From a checkpoint of a small mixture-of-experts model trained on Wikipedia.
Size: 12 layers, width 256, vocabulary 19419, 87.3M parameters.
Below are experts of layer 7 (counted from 0) of a mixture-of-experts language model. Rows are named router (the router's row for the expert), gate (a neuron's input weights, with its number), up (a neuron's input weights, with its number), down (a neuron's output weights, with its number) and show model dimensions 0-255. Each number is 128 + 24 x the weight over its row's rms, rounded and kept within 0 to 255. Numbers have three digits each.
After each expert's rows: "raises" lists some tokens whose logits its average output raises strongly, later layers aside; "mostly gets" lists some tokens that are sent to it at least half of the time. This comes from a sample of Wikipedia text that the model never trained on.

# expert 31
router:110144137083083149161129123128131127122145098141122154157129110131133154168089102100154109124132157148131131118112134069140127176139118121128136176093121102141149130106155084131100085178124162162127146131198098139150092137109129137104048158111113128154121121104161130114138095126172135096146136170133147111170124154082146124112120147115151128117140113091130167110098128099159125127106116084124100141132143146131137129158121159164102111152099142112102110121142102108138115111124117141134183118149116108159116122088117143136153146163111167151157116127137111118097155128120168135115149104106116102153152103118148153077105114127150181138152128122109167118156104147140164132122127093138184125080133139144127130158093142142133100177095119095162123086123116100135106134143094
gate1:135123123136135072127118092129148095104159164113145167145133147171152151116111136116117094144135117102096183127120160128070133100127111161138133157107118145146158152092123140120149139187135124131083133125109115191110127124152162124185080139155093162119165116127163109152141106101118132112144144128149124103116129122145143135132112107132141149127116129124089140110160091134118159117076145116142147137120118138138132123115182144158169113042134116130096100121149121145087101139141103074124146071146159100106115131121061092121136127098098122173132097111093075129127105168132150127142134121126151128125126134155150176143135112140134107183103139155140143142149139096122124124146141091132144157105114134140145121097162113116127126098166125145106135141159126102105122123168112
up1:100143106104093082130136124148142074133123121138112190145144150146140146149067141102142090168180095146117148103121142108109104101141112169122106129100134111130156126092127087124120120152143123143111156097102149141129144122117140125171090130123124138129142102107152118141139090116097158146118157124145121065139135127156151175128117116114125161164127127085118107147132108121154146143094125150151120147156121179110134093161181121141160115082164130151131076128159109140112107116124138097149156076127129117105086125126123131122142127108097116167145070144113119143126102157149135123150141110139131121111156151160120178124164094122133083146151145152149166117144111100110178124121165120142098146129120142156112103124169093087091167153133123139139142144156135096087137116173158
down1:123183155130121149181143160114109103135125096155107154156116164161132067138142123131112091169151111129152175151123095169131113114086146136146144123122125157146100072122107142140142106168135133096123136164155144139122163150172138146145153083153118144124149115146136118150140072098092138097159118103170163098154134112150147144109135158144125144162097108135146148103103104144153133150138134131156083189124162109156139114132129161163120106186172176172134140088127152130119124140118150083115089081108145152128097135138125102101124088122155106109138131123114077141119108115145130105115084132121146095118118131112127107135136097130104071123099149113111099104193126136131157111142121131127167141155143119120151126152152131122096134118115115144149115134139127144119104113094119
raises: "ear", " in", "A", " ", "ab", "C"
mostly gets: " of K", "| K", " in K", "- K", " in S", " in B"

# expert 139
router:094121138106108156156135122155103175154125095173123143163122130115121134152109097121158116094131200128134159105109139114166153184154082163093132158124134090126135104113148095090121135165105159185110133109137113136136113139104125112130084139120117089160133130125143139085157138155145113105104133154139115133181097143097129094127083148126136139131140136097113156120146181116149112104153120108124127129128170128134126077131124158121111095143093136136141113148151085117108107083113118136145137107145152093152100116120137127128136135137092164178157126139147107116109163157129156139081138076134137113138203162088133142106121108115109161156126123128140177096132130152138140157104137111105128109109118159137110151140079148153149111161106113103169157121080128149122124132156127
gate0:121110147136093142149106064136147150139144085142129122134099105117075126102168123093134139128134134128156102123124081139130108157109080149153124141136143118094164094135152088091152137122092150124143129131119158156110155121145108098139117117100126117144085118121139097109103137131116116147098130141130118100112138162100142125126150141155089136108143135163121117088106164116115115153145097093124164056121095147151098056099102099166150134126112138113127112109136130097123105125103117124145157118108114149124164141117138175171132099126120142098135131099168165149094162128131100130123095108120118071159148113139142104079157130111100157099103090119166131163137119139130057099155158102145164093101144096116134118121141172112137154138147152108118143170104112149139166120158118
up0:132136106147074128134093139169128143138118098131147150170108092120098129100152130087140113154103124115129127111114067126132138130144060181134140131115131141139103101107159090127128123094120120132104134138132103123119203138141118132121118174107095081129100105141169132125112106147133133131128115143127084138111083111110144106126114180163108122107163129104134121098102193104146134131120128124175117088139126125130086082128093147180123110193139110155148103120132130112090107103067091125168152153101111132133132126123148172128139100121133200112144140111168133140119185130131108170101128117131145124134132117124141073095122117127139147123132092131154129155139119150139126122110152105103160119122116084126127081099153101134112144125142136077126132137137146159148130126149140
down0:105097119126130124153155114113120121078127140099117128102116097141131092114115138148116131126151111105123112113150123171116130124139122125086076149129084106177109112145134097134140126118144144147104101123152128109126122153115150102136139139166088108153157102122147125177144138082148126127147157116108090134137146141141143128151143092145127121101091153123141128109134096125113143154124124120156093086121140083114126166169127130119135127131148114135119132166154121108091122129134121160142120079161096113124094158178161129095155132157106098173101100157155163139139118137162112161122130145137158123134103141128148060192118172097134118131157089153192149161132135156138119128105112146161108159148135165153154166105147073108119082134083138099087116090126094109125165142173167
raises: "ess", "ater", "ath", "at", "eder", "int"
mostly gets: "- N", " L", "===L", "===N", " While", "- L"

# expert 87
router:126124150063133144142131108126132156131144093139152163136116142117119139120091133105128118128135137178117111118118146112177112130160106179152106147108122096155147138097118109092103103146104136167107145138147120087134107124095129143109121148089133113179148126124126117097176115139125134095107145137115139118166123179122140114119112142099133121081133113126134143164144140110162140138127112074109155120102137107126108081134132155165109091145113156155102116134126075108115128172141134163112123152143147084140111105107123179099123131133115155119127093119103101113106078089152160156143098091111083125117156102068119166081113101151153148154166127125134161083133129126139161129131085125109185117100170164100143128149103123145129062129095085141133122129106142107109147137134108
gate0:098121097136105140178115159100141148172149151100126147141146122147133156134131083086081109108122168150125112131122148141105150147100106127116149108101082097120136085096109104134157121165121109122107147141132114091150128114126112141157138123151148098166125104152176133171170153136133131153101158151116128132137119134136132145120127158091118122141110137121122153140147158120126120076148132124169181120127111164160131134116130140147171086169147090133087132129160119176130165147107165123118123144139104118115072076098134102134092101133106132124181133132137153144158154134143088126100129109093083143191073127151117119174131132129149120131164147078090099102098140121143097159127095119099170134129145171148137134142125112124088104117105103131142135130135129158111169105155133
up0:123089166141127117087181160137147146138127107120140085151122138156139123177107136099099149109117118155156072141131102153136146170115152114106100152136129133117175116112075102097166135157081107093107124112122124138168157150073093109122130153155133152143138116130149069163132142088135133165105128129163136136122150155121130150150166135147136189122124097181151098128094141120090103130106163110121127124167090136134116149127113139114141133150131132168125160112103123083125147122119141128158126097125138154128139127158117110112095091125162110161132109105121094101176095124157121168177118154144137131140130104133104150157129095179113103144175129054152106135123104133096096125125090166082119126110158133127143151138147128130106140155125125131133117112149131105129121160100131
down0:111117174109132106077140146121151132109159146132115160131119127131123111069084081148133072134131147088160073169101109108112164170094141119123110098108176132138099140129090080108100117106077150121135120135099121099104113115127141160090110083168106133108113134126137128141154116091115118119150146124071099140091098147146121135151122146122084175107144109142104162126160114087128139132146154151094088117122139146139097137125086187099137092143139168134099106106122159123117150137170143117146151100120145116101129126127135103123129104148150124151106156113156154098117161132141118161162158103125086148100107141159123154142151112157122093119129136110092120097080134159157092113095101120126134079119157135100155111133110109114137143116144116154100105129145145125157136122124100
raises: "a", "b", "ah", "ar", "al", "ad"
mostly gets: " Y", " Sh", " Ma", " San", " Kar", " Har"

# expert 84
router:108122138099115157124126146188129138136158118129094143169165118160110129121100090074155120124124164144138141116111135103148137122135142130106117168109123064134147107102127119105062108127118157158129140123152119139137147126126142108099072172114085108170126132118145128110171120142165151075144152142117135111151128150146143112130092132112123128132092129057112148119124144111107111104110092052123111147119193135131119105174136156151062102155090154119104130107124126137196119139123121139139126122140138078154122134100129139153149120133132165132113118123108125147129163169092151124122107069102101072115144116128127148079120147089106122156128124136123123135144112140132177158111113083130162118120130142120139116145110156122135115174111133120163149133092113124146126121124115
gate0:141154131149092072105132150165121162093133127147150136144127121156132098111081138151130156146140154109133140130142145108069176143126106120145166170127150118097164161120091126099153135125169090136090121122162133121125156109108123155148120090178137113069131180156160124121113118149139122132104130132148092145101126127135142110130088111121148125123179112124153153145109116132117125102177092136129130127117185105135123108121109136123098113170125172074110104143172115123170128119093097124156118105141127149085179126145120102144179138130126162130141088101127163114114134163071137121104152123124133121129129147128181148141152109131121155141168094118108117152112128179138133145177130151145127121144113122120144150158123086184121086129125128146109114104162114127141148088144157
up0:087122168126154163145138113091132099135146123162109109112114131133131199165137125115108127118117132112155143146112089129155093126102112115152112124148120136173125111126176121141126153155095162105173112111083129123115106135122124103124122138101119161174131110114108122078112131097127124151144125117117165145151132123090175149085167142151127148141103141112113140116126138096130109175114147121136137133134065122089115125178113114177128110149152110116126106105102119115089140170147107086069179106101166113158108117116131151103066106124122135166121186151122145103132169102138125146149119138110105112181134129106101114130122139154126177085103149169153171139132088100129163112101156110116135087142112119132127096140111122133111159138116093100135138169125137103147139157112132
down0:155129131094106085119108149134103111141154115147163118160104128092156097157127126133102114111145126094149133123138110172119158150118112157133090102109179162133113170117163161093112133131116130128124138102138164063135127120108128147134142103093148125112101042128101107091095126139154108148165141106127123135129155139137141112126131108166123149132177144159130148123132097132155118128168142119115143132113050135146127121151136080057122134139145120163143129134164127156077125115116138164109135127109108127108120087117155148138129130117115113089111138189136105140079116140165143161113141118161116167090115103131131103157117118140136118179122141083133137144115104137151135120152112141157078111111142133130151154105111112161124098142090084170121124140160082114099158113152110
raises: "erm", "yl", "ues", "ands", "ind", "ed"
mostly gets: " H", " C", " B", " S", " R", " M"

# expert 199
router:105073127090129108149147109164145136154135128102159138123106136122140140150106097088153035153110152180132143105137128110183119143179098150130134147085138140177125128120094099118113127139096137156134096123166126108116137121119117141103117142108096124185106127142126144085142103148177159130120125141124143097125139190098142110134138125090150144126123123149152145162108137133146136113139142098122164149101172139137127112136113125163107082117116098121119143151074087090123114130119146168171145139140121092135092144095123175132135150144121163158141128148124109091102097114142143179127102102134113115111146129122115137113130125153134153147156131117144174117163103125135155149087109102156151115089137156081116126118142111159165069116090105135132122079120135142105124148137135
gate1:126125134095105121131125106131132180133124122149133146113076153151157111120104185122089116109160155127158171116104074133139110159140121135153155139110162120136146132173084150123089137155141146143072115135174127134107157139142129143114133168126098153122164087121147135140100172132104143134091149132121162137158104135087123115139111100109098118117098122083155152144089159157149149116104135149104124170142152163164094175125134121144138109160101144157142123189113108172150138125153163118140146148138107157120114079118119114108145135156126108142108112111070132132144106141154106131173122142138085137120113076126102122092149129135130142130182148108149157178153113123153151161135104168087142115111122143126109124103120119103137123169154163098135155165124140169094139122125113
up1:129178116071125179116113136106118079142112115105115109110111127114104180136141096090106130143101112125107115150147147084136135084128139106120148144116079095104116182104095104134099119094134113118144161111118149124126140141126097107110125131079125064119072133133164156151143154135091113174120097119150111073097097135145134095125145112136189126143116171119099127115149132114146139126126121088135112132126105154112116126112162179080162152126118144151123112131122104083138155130141135145137095148128114126132158137154128118140125131135152107089130108182108135147173136097113157172154124132134174086095110159134156136164170149085119121125103114120101151161144103141134140136128164131150081158132156140165134135134106144114167135088124111135127093122147103080140126141134116
down1:143115095150143154129117109150130119180150131117157132126109118121112072116101159109154132145160147096094111114099120125097171163132169116141120123101117117099173146177126167147147098160122114138144127145151112133128107142139110100117133117129140114106088123099069114149128126166123122165155114161146122114138111126114127126151114128141140079129158153156107167116135130109152115125130122132095137090090152175111097174143130129115127145154162085126133129186150133151204170125136073143117139099110101149145151121128209089121116118125143104105129126111116104112158111155138097123158100107110145116156119143149125124149140108124094115123127127127105120102103168146137102146111132100096143157142155073141137120137181106089134112122123143080101081116098135148121170095081117
raises: "í", "iz", "io", "ew"
mostly gets: "rat", " Lem", " Serb", " Alexand", " Mos", "rit"

# expert 39
router:092119141077134147153106132134127162097185142104121117178110111139153154117117107106147076108145143128141113129108129080182152164166108125153185103168161128169176126102100096127124091153120161163134114094162126143160090133112127124117075124102111114157107130129132105090144134144145141127093118155126133114158099144102158114153124164115111154083120112154182117130105130131157137107130096128140110121157123141113104117119096165125081107119122120157110097145117101095113109127131112149132158133119142119138115130075107138151150136116115163107097149154126118107150134131141170121129153075106106114109124107137116165108110080124141141156127159119129106093175133147112136126123122127116129073085165174106111136141071125127124114156134113183158138089093132139141116104161114
gate0:113101080153105073079121124151110121126133162141130117110157096166151123116119121142133143144123158137163100121124065135104162087112107092129105081118143163125118116113127147092156149119125096116069150147101135131127121130097125124121077123154115127142152144103105125160161108111105141128109139132146121150124083109111149161077132153090093143124114150131129152144109163103120156119175129109158088116109095147114098111125109117118164125104133125148118107136130122134135148123122113127126154113114138118131129100130052079103155168084160167105142146167139140127119159178099149085119116145130116142152136104163125166153112069110133143136147142107157117147088132088113096144115084136149112109124110177126153176153142098087135090100139097122139148134111142148147109091138156
up0:142111100133137125136107124129156128146130145169170196145132114105130096103061102133094119120120125118113128183100160140120119153096101146139159109065122092106115118153108157147106102109115113092100120187070122091161160164094127119152087123116182151161120126123180144112086109154124109142125133155174146111138099134116130176147144122138110150144140109139121102139108135148123119141125128136133133118114109127092099166139110071133175102142178127118120152153109105114156121107132104098150121089108076142135106112114150097125117121137123110122122135107159173127106127117110174164143090128134144115146134136167129157083134149109099158100123112105095109127107136104127105157099117171145166106119121122145150129150122114136138117119102144114117128152150137170139117115057134
down0:141122135168111093132089123177110095094103126117106084134135138158118153135154134125161150170066089141109143114161107102109141149177160142175105146150152088117113124121157106086116097142114147124138133144155149135115096084067173102095128088139154150168137135126148091109135144090163131141062082135137112117079178129113135124167129173135143130083113161129119104123107136085134121130119163139170118110106126145099129135118150110118104097099128127168146154169167141137145131109160122169124123086167135132142117130128142158122104125138164107131120151138187119127118153144119147141145141166101112131140148134165129123079136103148108162167127103090136147135140120163163127099108140130101137136148128148121126154138125091114117133142097152133125139161121112172149116135135121
raises: " both", " its", " they", " it", " their", " different"
mostly gets: "  -", " while", "\",", " when", " where", ", but"

# expert 207
router:112122099117118149161123141148109138141143073146108096178108109176123140112106102112152117111140139130155108146128128101146135124160130158134151164122104082144109122088109103118098140152123118149118118104155136134150106119122124105106116182113101096141146126143127130118143129157144122087121119132137116126178114163105135117166083126119096154085135108081138140118121145094137146125121124085144153110107135102140126141153120140125086130163123136104124109137115100088161094142135116145162139120138130103168089154083117151110108140119105150133145120128142116127124165143143197134110163094101108094127148125119096151056085142104128133134169103106132163104151102121149164167124102094130200110060147151105115108149122131129144070147074116134189120139101146097103129144133140
gate0:171133127111120139131081112156164138154125116123129095125131094149087129103125153127159157102112151122134102134150132138131120106146123103106126128111114123113132142140103130127156167143107089105098107109139128133124142103156114121097088160142155114124146120198121087115130136141115147135142167113095135157106107118141151091161071131120157114113103121149149082136108171118122128106152127160097138121164129114084116139151120147133128155145095119135124100119099150105110169137077139156114116124143106103143131166129070092113141116169124103099137082125141101134139136133139116081154155099081089151175087118132102134073128103086118100138124134102146142168092125150149089146115147101155124129123187140085097104096141156145122114116131114120180073122132116179102186143143123
up0:137149122142113056158084131136158143161141098112152175084177171088120122087114116125096101133153143166116109135127144149143115132112123133164139115123155150084125121132109107137123148113131118155156101139133110137130150093164160168139091119111203100110125110107138141120112148142144156139098120113084158165089107150112115112131126082118141144115138094095074160141093127139158139146160126114105118101073137135093115151143131190112126133155116124086130131097100130119146140167128101129131123135137142137145088138120134094114182155150119120098083154126123152135122115136112147098107161139076136129146108110128137107118181107085144118135117126133122152137121143170134106102133155113092169164111161101110111139120121106167124161137178151166135101105104114131096154135121115
down0:103147151121104130136138103144123113091155173131090102082117119162135102153133112158108121124140130165124108106156153128086132106163130121120124127118101140176122137118129117154149136141058135115162119104112146108135111117156145117135149130098156167148119153111167079164083131126168132145096149125146105145108108141101076168118103154116150126128129108102133093092092162122116139133122118147120159127123143134155133072174117174128131109111124095081104110129107080143109082159159141088051102122150123102126146152100098126140164118155137131105145106113141128097132077123111148143134139171099107126152133155123136115117117160099105119135088121133133070153132121138108107120124094089122077125159123143136154115105122153112124130112157121140187101088145109155097135139169146
raises: "O", "ugg", "app", "ets", "ails", "att"
mostly gets: " R", " N", " r", " n", " V", " S"

# expert 143
router:116141148107140097129084140140154151129155103129134133140099107144086142132107102110161099155120196175106149128158129108134184140163126147140141119110149138144118125117141106085125119155155152139131117118161079134128130149132098123109103164136106138138126124081131092140117103135176111101120173128125171155161087132135143122135101119123148123119119153124127126153078085113173090139116145128120107106139123113138143111149152126156138124140064079124122125123103104102172068140147123133180149156128131110150081161141064117155110100162127149090138167152138168115100135117099120151116103120118139142111101148118111127084107094144143127145113171119155148106167078192163134174079114137105157138100138170108123099133128121121125103139117113111134143107131132135121159143139138
gate0:099137152136148112161121144103176148162200146119140145147118137152114105114101146075140159104092187121134138115141112125129119136128141144121156119114166155111194161140183145152093140112151086148114139105139139130130139116109116118138126121090167087106139124115111107150171093096118125146136167151114136130122116108144112126097107124102134097113098147147160146141135109169139131108132103104104096117139152108135092137153137120146147114167129104126140121077119120123127115113136189108112104094106166119141167163109098141161119095091126138119141142139135156132102143161139095122136125088120104099168101064123140127136122096138151167120092124127131122130114154100209142134115172160129133113147134139094093112083109135103133093113096080095094091126122133118134134153160135
up0:121088157074162121155101154124099124181176128163134154103161129121107150134166141156110096120116170132106108118116136122123186152126155138120102120164124146133116115133125123126137151188143145117150096128136155113137098161131126133126120101171124108147152128151096100151128138154125111122124102151122118088112168094129120104118120123101078153138130139180118120105119117145137128101167127139131130152137148153118125129146143123137153136108117116130133117135152072143149096130151131140095073120109110164142152092133158131144153070116154138145101134122134064119143074178161173100137106130122189108090152129124151116123151116145169132170127115102120118098131127096121113101110136136109125156127125151169170159109094107114128116132121141159125140158077188093090151128074134
down0:135133102130100116137087136156149113139171145122115099141128122076133073102151129133138133095151140095122102145164144112109154118155152126137111127143096181099111138116111094094161102138081078126193169144175087137143122140149093097158097107146142185164123105134155103162137137119124120128132133127148149128147179131109149117122133139092124139122128087117072096093140114149172117142181153124107125146128133137142140149079111109115172126111094136103131109157138112137117151147117067130146114119116143123183127116135145122154188099144127167136133112156104134087103165129102110096127139103146118089118136102145140148178116107160117163090148146124146145175112132158141151170104098134135129101098109140133134125140132146110126168102086148107117116117108144127101135150135112
raises: "ut", "el", "at", "ta", "ide", "et"
mostly gets: "ss", " ass", "ess", ", as well", " In addition", "); "

# expert 120
router:155069121082105127133104135154136138155119153129115137147107107121134157105088107096163062107109185158112146115127092107163134168135118162146128100117133102185099148138143136092114139137110154150129105115127106135097105104115111116162135179138135094154137134119150091078091121172196156109144134114133136126113087181147149143111129147127156099147153137136142119126088134108141126108110126121134138149117154168127133082150133127165114097163164108144156148133109096101154107127095137154142154120116115119143075127131088099134117068112094149134150118164149108145079111116147126150130136087125110102150139158139106168102101161119108135127140106095159155114148118168121149139122150111156135104109140169098118157143136104130140084124091141097146165111145113115147132151132144
gate1:148131129126085127116101078089143128102101171159170145102136133097092116129113121126146120109116061130125098103145138125119160157160150118107110108096098161102128137126117151124138133142125161133114122120140109101185132159089132131127128130149069150178144127115120093162185122148145138092137165117123155110146094118153145145131157154147106083145126143164145140087094119130145150071131113140156142131126136186150148100131158132115131085155120126128119124156157123156130147150150149122139132098137120118116179112108131087115118090134092151116138154093145137141100113139167103142104158179101139175137129139165100155129094151148105126131160157071148165117156130128093159114132161133134131097163072143087119137125112116088163117128129105104128108085152108115137123138152134
up1:116151127113160133076115106113140121097140131107145111072178176141113148107094090120098096092146075116136109106141117130157126136126179158093133088118120167103128115157116179110134109151135162119154112151145127137169175129099155164162098101101135103170110129118123113159106117103117119141112085154119123085131089110146110158125108139144130102138134156096125140121072143115145168112139172133131139101130162148138114130114131146141123131150127094139137096119142087155091159116110143140158091095152140110146188093154128137126129103162118137085143136079152154130113131150137127117099141123107129141128116156144099115151111169117093138169130150127163119135134121111098146109132143131150148092120152108092126138105097133080106114090140106116165074083160125154103153136159150
down1:133128094115111134140075115129136107106124081118154107087141128113105111127102106109097120120127105083155085172146137133112157101158139155105114139096150141109108131165108116115156112135077154098125103140120125111155153133144136096123116133158073134129192135158116116134130130111138107128087108171156162136112104075122169089112126159108143134158140143125108099083102106127168154147104117123091136143090134147204131110064114105142129149109144125190148158141108140131125128106138168113155131151119084115118152091134149155125149126140138101138155113145116130159099138104121160141132141100101149142140137129124162094153099097140104177153127146174117116102145171102099169106152149153116126165165129122127128122133095117089099154081132120143122137093136164157117127149123108
raises: "el", "is", "az", "al", "y", "ri"
mostly gets: "amp", " tick", " symptom", "|  | Liberal Democrat", " bacter", " Lab"

# expert 121
router:095086132101125146117117115174137156169149095132144129156129124154146141079137121120168087135121149151136141122144093116130135121137134147127108122106110116121117097128089081077133062126102145155134139109148110133123092115131101124144113178145145130182108123131144138116123121172143100102132160172172159126130096166125144121144150148131148098118091122114127126135125162113144167136132151124061144131157116160136141133181145132164119108101132164147107133161144086099170113130143134118103148123132121112160074145087088143134117170107131132131153120156122125113129107117128136182143107101109134076169143148096121165138116132144134174083157105079139132131163099151127168171098100106164153124090129163104149152119146091129133086117097128100118156146129092126118150127137115
gate0:151138106181141098116094117140165094141110149134129141149156108170072144136161139161108138136107097118131121116100106088136141114134172098098163171113111113103116141075084097102174154121143159115074130107132131135128109150135089094128112165135130158159127133117135163143138111106155131109126158101138094160080076159070139139121185145137180064086157129118095116114134133140107116142145125124120137130168117116112157112129165128127104121100116105138109131126125084123128133123104093145120154145132143143114138126109161185119130158180128123160160140127121103124103115087162131134137175129100149135107127153108151145116118106114165113115142128096146137140136100136137101113124130112109149131121104144126107176089117083118145168115158125081147129126102091120167127094154132
up0:126113079121140117130161174150138111131094101156097089102129124099137119149141129146119115124112146099137129098140128099089122080164125142164154132111082118130148102131086141151135161106174132068140143120111109131135163157134153150166110135162126084155116123112092145099146062156155099108130134101149131132090097107140120112128118114157122127124160118086128136110139113118105143129133131124118109118109139160079164097181141135110158119100125142122115130120111089115118144142108114117125117089107166114096146166156110147160124084152138154143091095113100127108113158182120124107127164097163106094152151136126121155157126097138122136103136091155162151147153156151128134106131124159127100122141136074195169121125137119138148165093118117161137166094115115171133124174133169
down0:158151147146123158123143125106110091126142139128119131106118116137144153156165168168140128109102097172143176113129082073098123060118122143132168137121104101136108163141150124136133117111136106109153144169119142109125126171115121183139127109144093128121112172143125120144087119136172136147105104139091154135145109141163100133137110098109094142126127171090092138105103111061108168108133105105132144121128115117093145098122166091122152144112117148135109189139132130105121085110152152119107115084148133105174098142107105128140130143106117154126111165137122119115165140127131135097148139121123103112110125134140113124072144099178165111082129141126131102139106163131122118135159117126156102137115134126130098177090162190100089136156117170130069122108157139153121105112134135
raises: "ing", "ing,", ",", "ing and", " and", "ing in"
mostly gets: " business", " rock", " market", " company", "op", " Railway"

# expert 50
router:075097125097134114144099140137143167131118148145170133153117127109124177124082122113152069120155122157130143171122169110134128146119121137098119116136176122136134094148107104104050112190119147173104123124160084112151079126133102096133111164090117140179087125118137117119112137141159135152148163140111126133178103120120152114184114134125164109138146103138130137163087140145145143058130136124099103123109151142171106122139110130140127147135086093131162125122115096121159109153135117181141122139150132090115140111116117146144147144165111130148142138174120095131137139111109145141162104099098102118110120132096135146086102157099174140120134138116135122117138130137140127177113112130143193144128120166073137101141105109141144114146107121108127134105102109119127167100144121
gate0:132132113107100106093109109151160153140112128138126092172123172113133142103119132103105153116099130128178150152109114093147103145128158139155155173135133100109124097143110149142140104119144127151122127077134121137133133097202100120153107133106124163150154102140139133136158177132132093131107153150131131126129173135115158109165093188150106104127161134160152081130106096136117132113122166129117110087157137133176079130153165135123123142103168148104150151130130113179122122127175140164099118156119110080133160116148146148111141131166111149118103154108125114146135125110171149128123141154160118124115171130070168127156128145113121099147143121141105131105132138122167122152108137092082131118089092133132127141057105154145098140109092105145136124137176083148124109092149134
up0:103148136102161142133151132144121085109148168121137122118122116154123099157134087108132085154172128113118102127161172186124104122140139119145127150090126161113177188149194087118124145133109102093125145165146087126127108133100131099123140140156114097117131116109129144134105109112111122149114141131144141122150116141152097135139161089136121156094114134079103128125150140124101139153120097105129158129134169100104110121116160193099184118146137144163098110123166145092119135125139127119135143085144155157122144117166076113165116101124151105143166097128147133117139100132163157124148110125103154149136120131146100170135168085154084113107087150149137107128143143126103107113112106104141118162141106108138138149199125156112130141121153191146124128080098163142149130130131155
down0:139126127115122114120108109142100101155142136159082140146137077111105126125140097061112125174072124093163149132177130133145129173086138124139139099135129115150082122115138110103132107110116129079104143139161116109141160134157084131145127139158103142153114110134174116111118117125087136111117098129101150146139130121113118096122135124150176149117137096109130125135158133128130147100110116103108158122078126106169158086146133117130127137130159122147132103127155105108124157182098151109169114126136164139126157131135122167114141112102158128169127141098131112094115097132134144120132148121115106175119179165104109163130141154116109094124122139096088194128100126096055109164110101120140118115089131155108129111139103088134117093125119122118095145074178086104128118164139097
raises: "n", "sp", "all", "z", " ", "ill"
mostly gets: " \"", " (\"", "F-", " '", " non-", " “"

# expert 71
router:115110144069149128140132115167132158148157143149118148145121133158092118097111074116140048126109183147121118127134129099160129167149098139119145139091121099166153121085116089112122105145109148157113056140138130118102123119159108137102111169127112107179139123106145135087114098115179162097080080148144162080151121155121132095124103158142134111112123130128125171162129125108151162124133140085128154137118144140114119138143098158168102103123095094150098109113105057108129131138153129164134169124148119101187111109109129151148154122153136154136124115139128113097106140124132135123122107106109112097154123106086123155117119136135129156130135112109187171111138106127130168138148105093147176122110122151094139116122102119163120094117122121118154144111095133142130134137120141
gate0:143133132103112135168188104149061093093147123165146098129134162098142110115119117134135125148168156119119142141141200142120103170159129145131177141085137128135117149110132113158092087173095135141135085121134125124109111131108147128114105102128139143130136146109114148132137126126149158116110157151178164114127107137118134155152122130160093146140155126121102143129136125108166152146125128081121139155129105108142126138149117147126114137177151108137066107113151103099146140103123108092120154117128152096116147124152134117134134165146170148126123116131141083154102184150119156157137145131106120175151130130103120118151106091150122134112114106162166124130140125156092176103159090069089156166105140135150148101144158146170118129148122153095140175103091135095122124128066154
up0:122124132078142157167176091147118097115163142163127107144121141113099104110097143108092089103128154127111145132104153153107090111181133134147139162072131117128131128154140145156102064148093131135158131115126115112129138136140193103123086123124137153097159149133150144120128114128129149136088155154171110107107122157115144134148117124145108139135128083150110139117151127106113105151118112085136119130148128129127086097162098129115084151156161143092115164113142109149144118142124096119115139136107150116129101123124113139097090164145147154102102111098117104150075196174110187120161121142103144136131139135094149153153123134125137120106090102136169132109138097102090153149122091100111153130092092128138153124131117139131127129123162110103153202110120089098146121124096162
down0:158102141109136123110094118094084114137165174140118133131115121138145137167129145122102134094101162128137157131155085143179166192137140107144152103117185145108139109130139137137125110149096152160117131103151134116112162116117142154114175121100114145183108091104114119171137143158152111139116153140178126108156133078138101162098158124128128158093154148115109167135139132170141090084121144097106153135128089147108103114159152142099139170114093123071129116119167185091141130117131127094131135125123160157155120155126145105164107103144139144119159136134154118126133104152096112094150116102177168146128157119143165139113115116141139115121164090146125080144129168114103126118170120133117112127075140141111097084120108177107147135141120125109120152122102148135102140114135149
raises: " writ", " \"", "'s", "s", " as"
mostly gets: " Brown", " Mc", " McC", " Clark", " Hol", " Ross"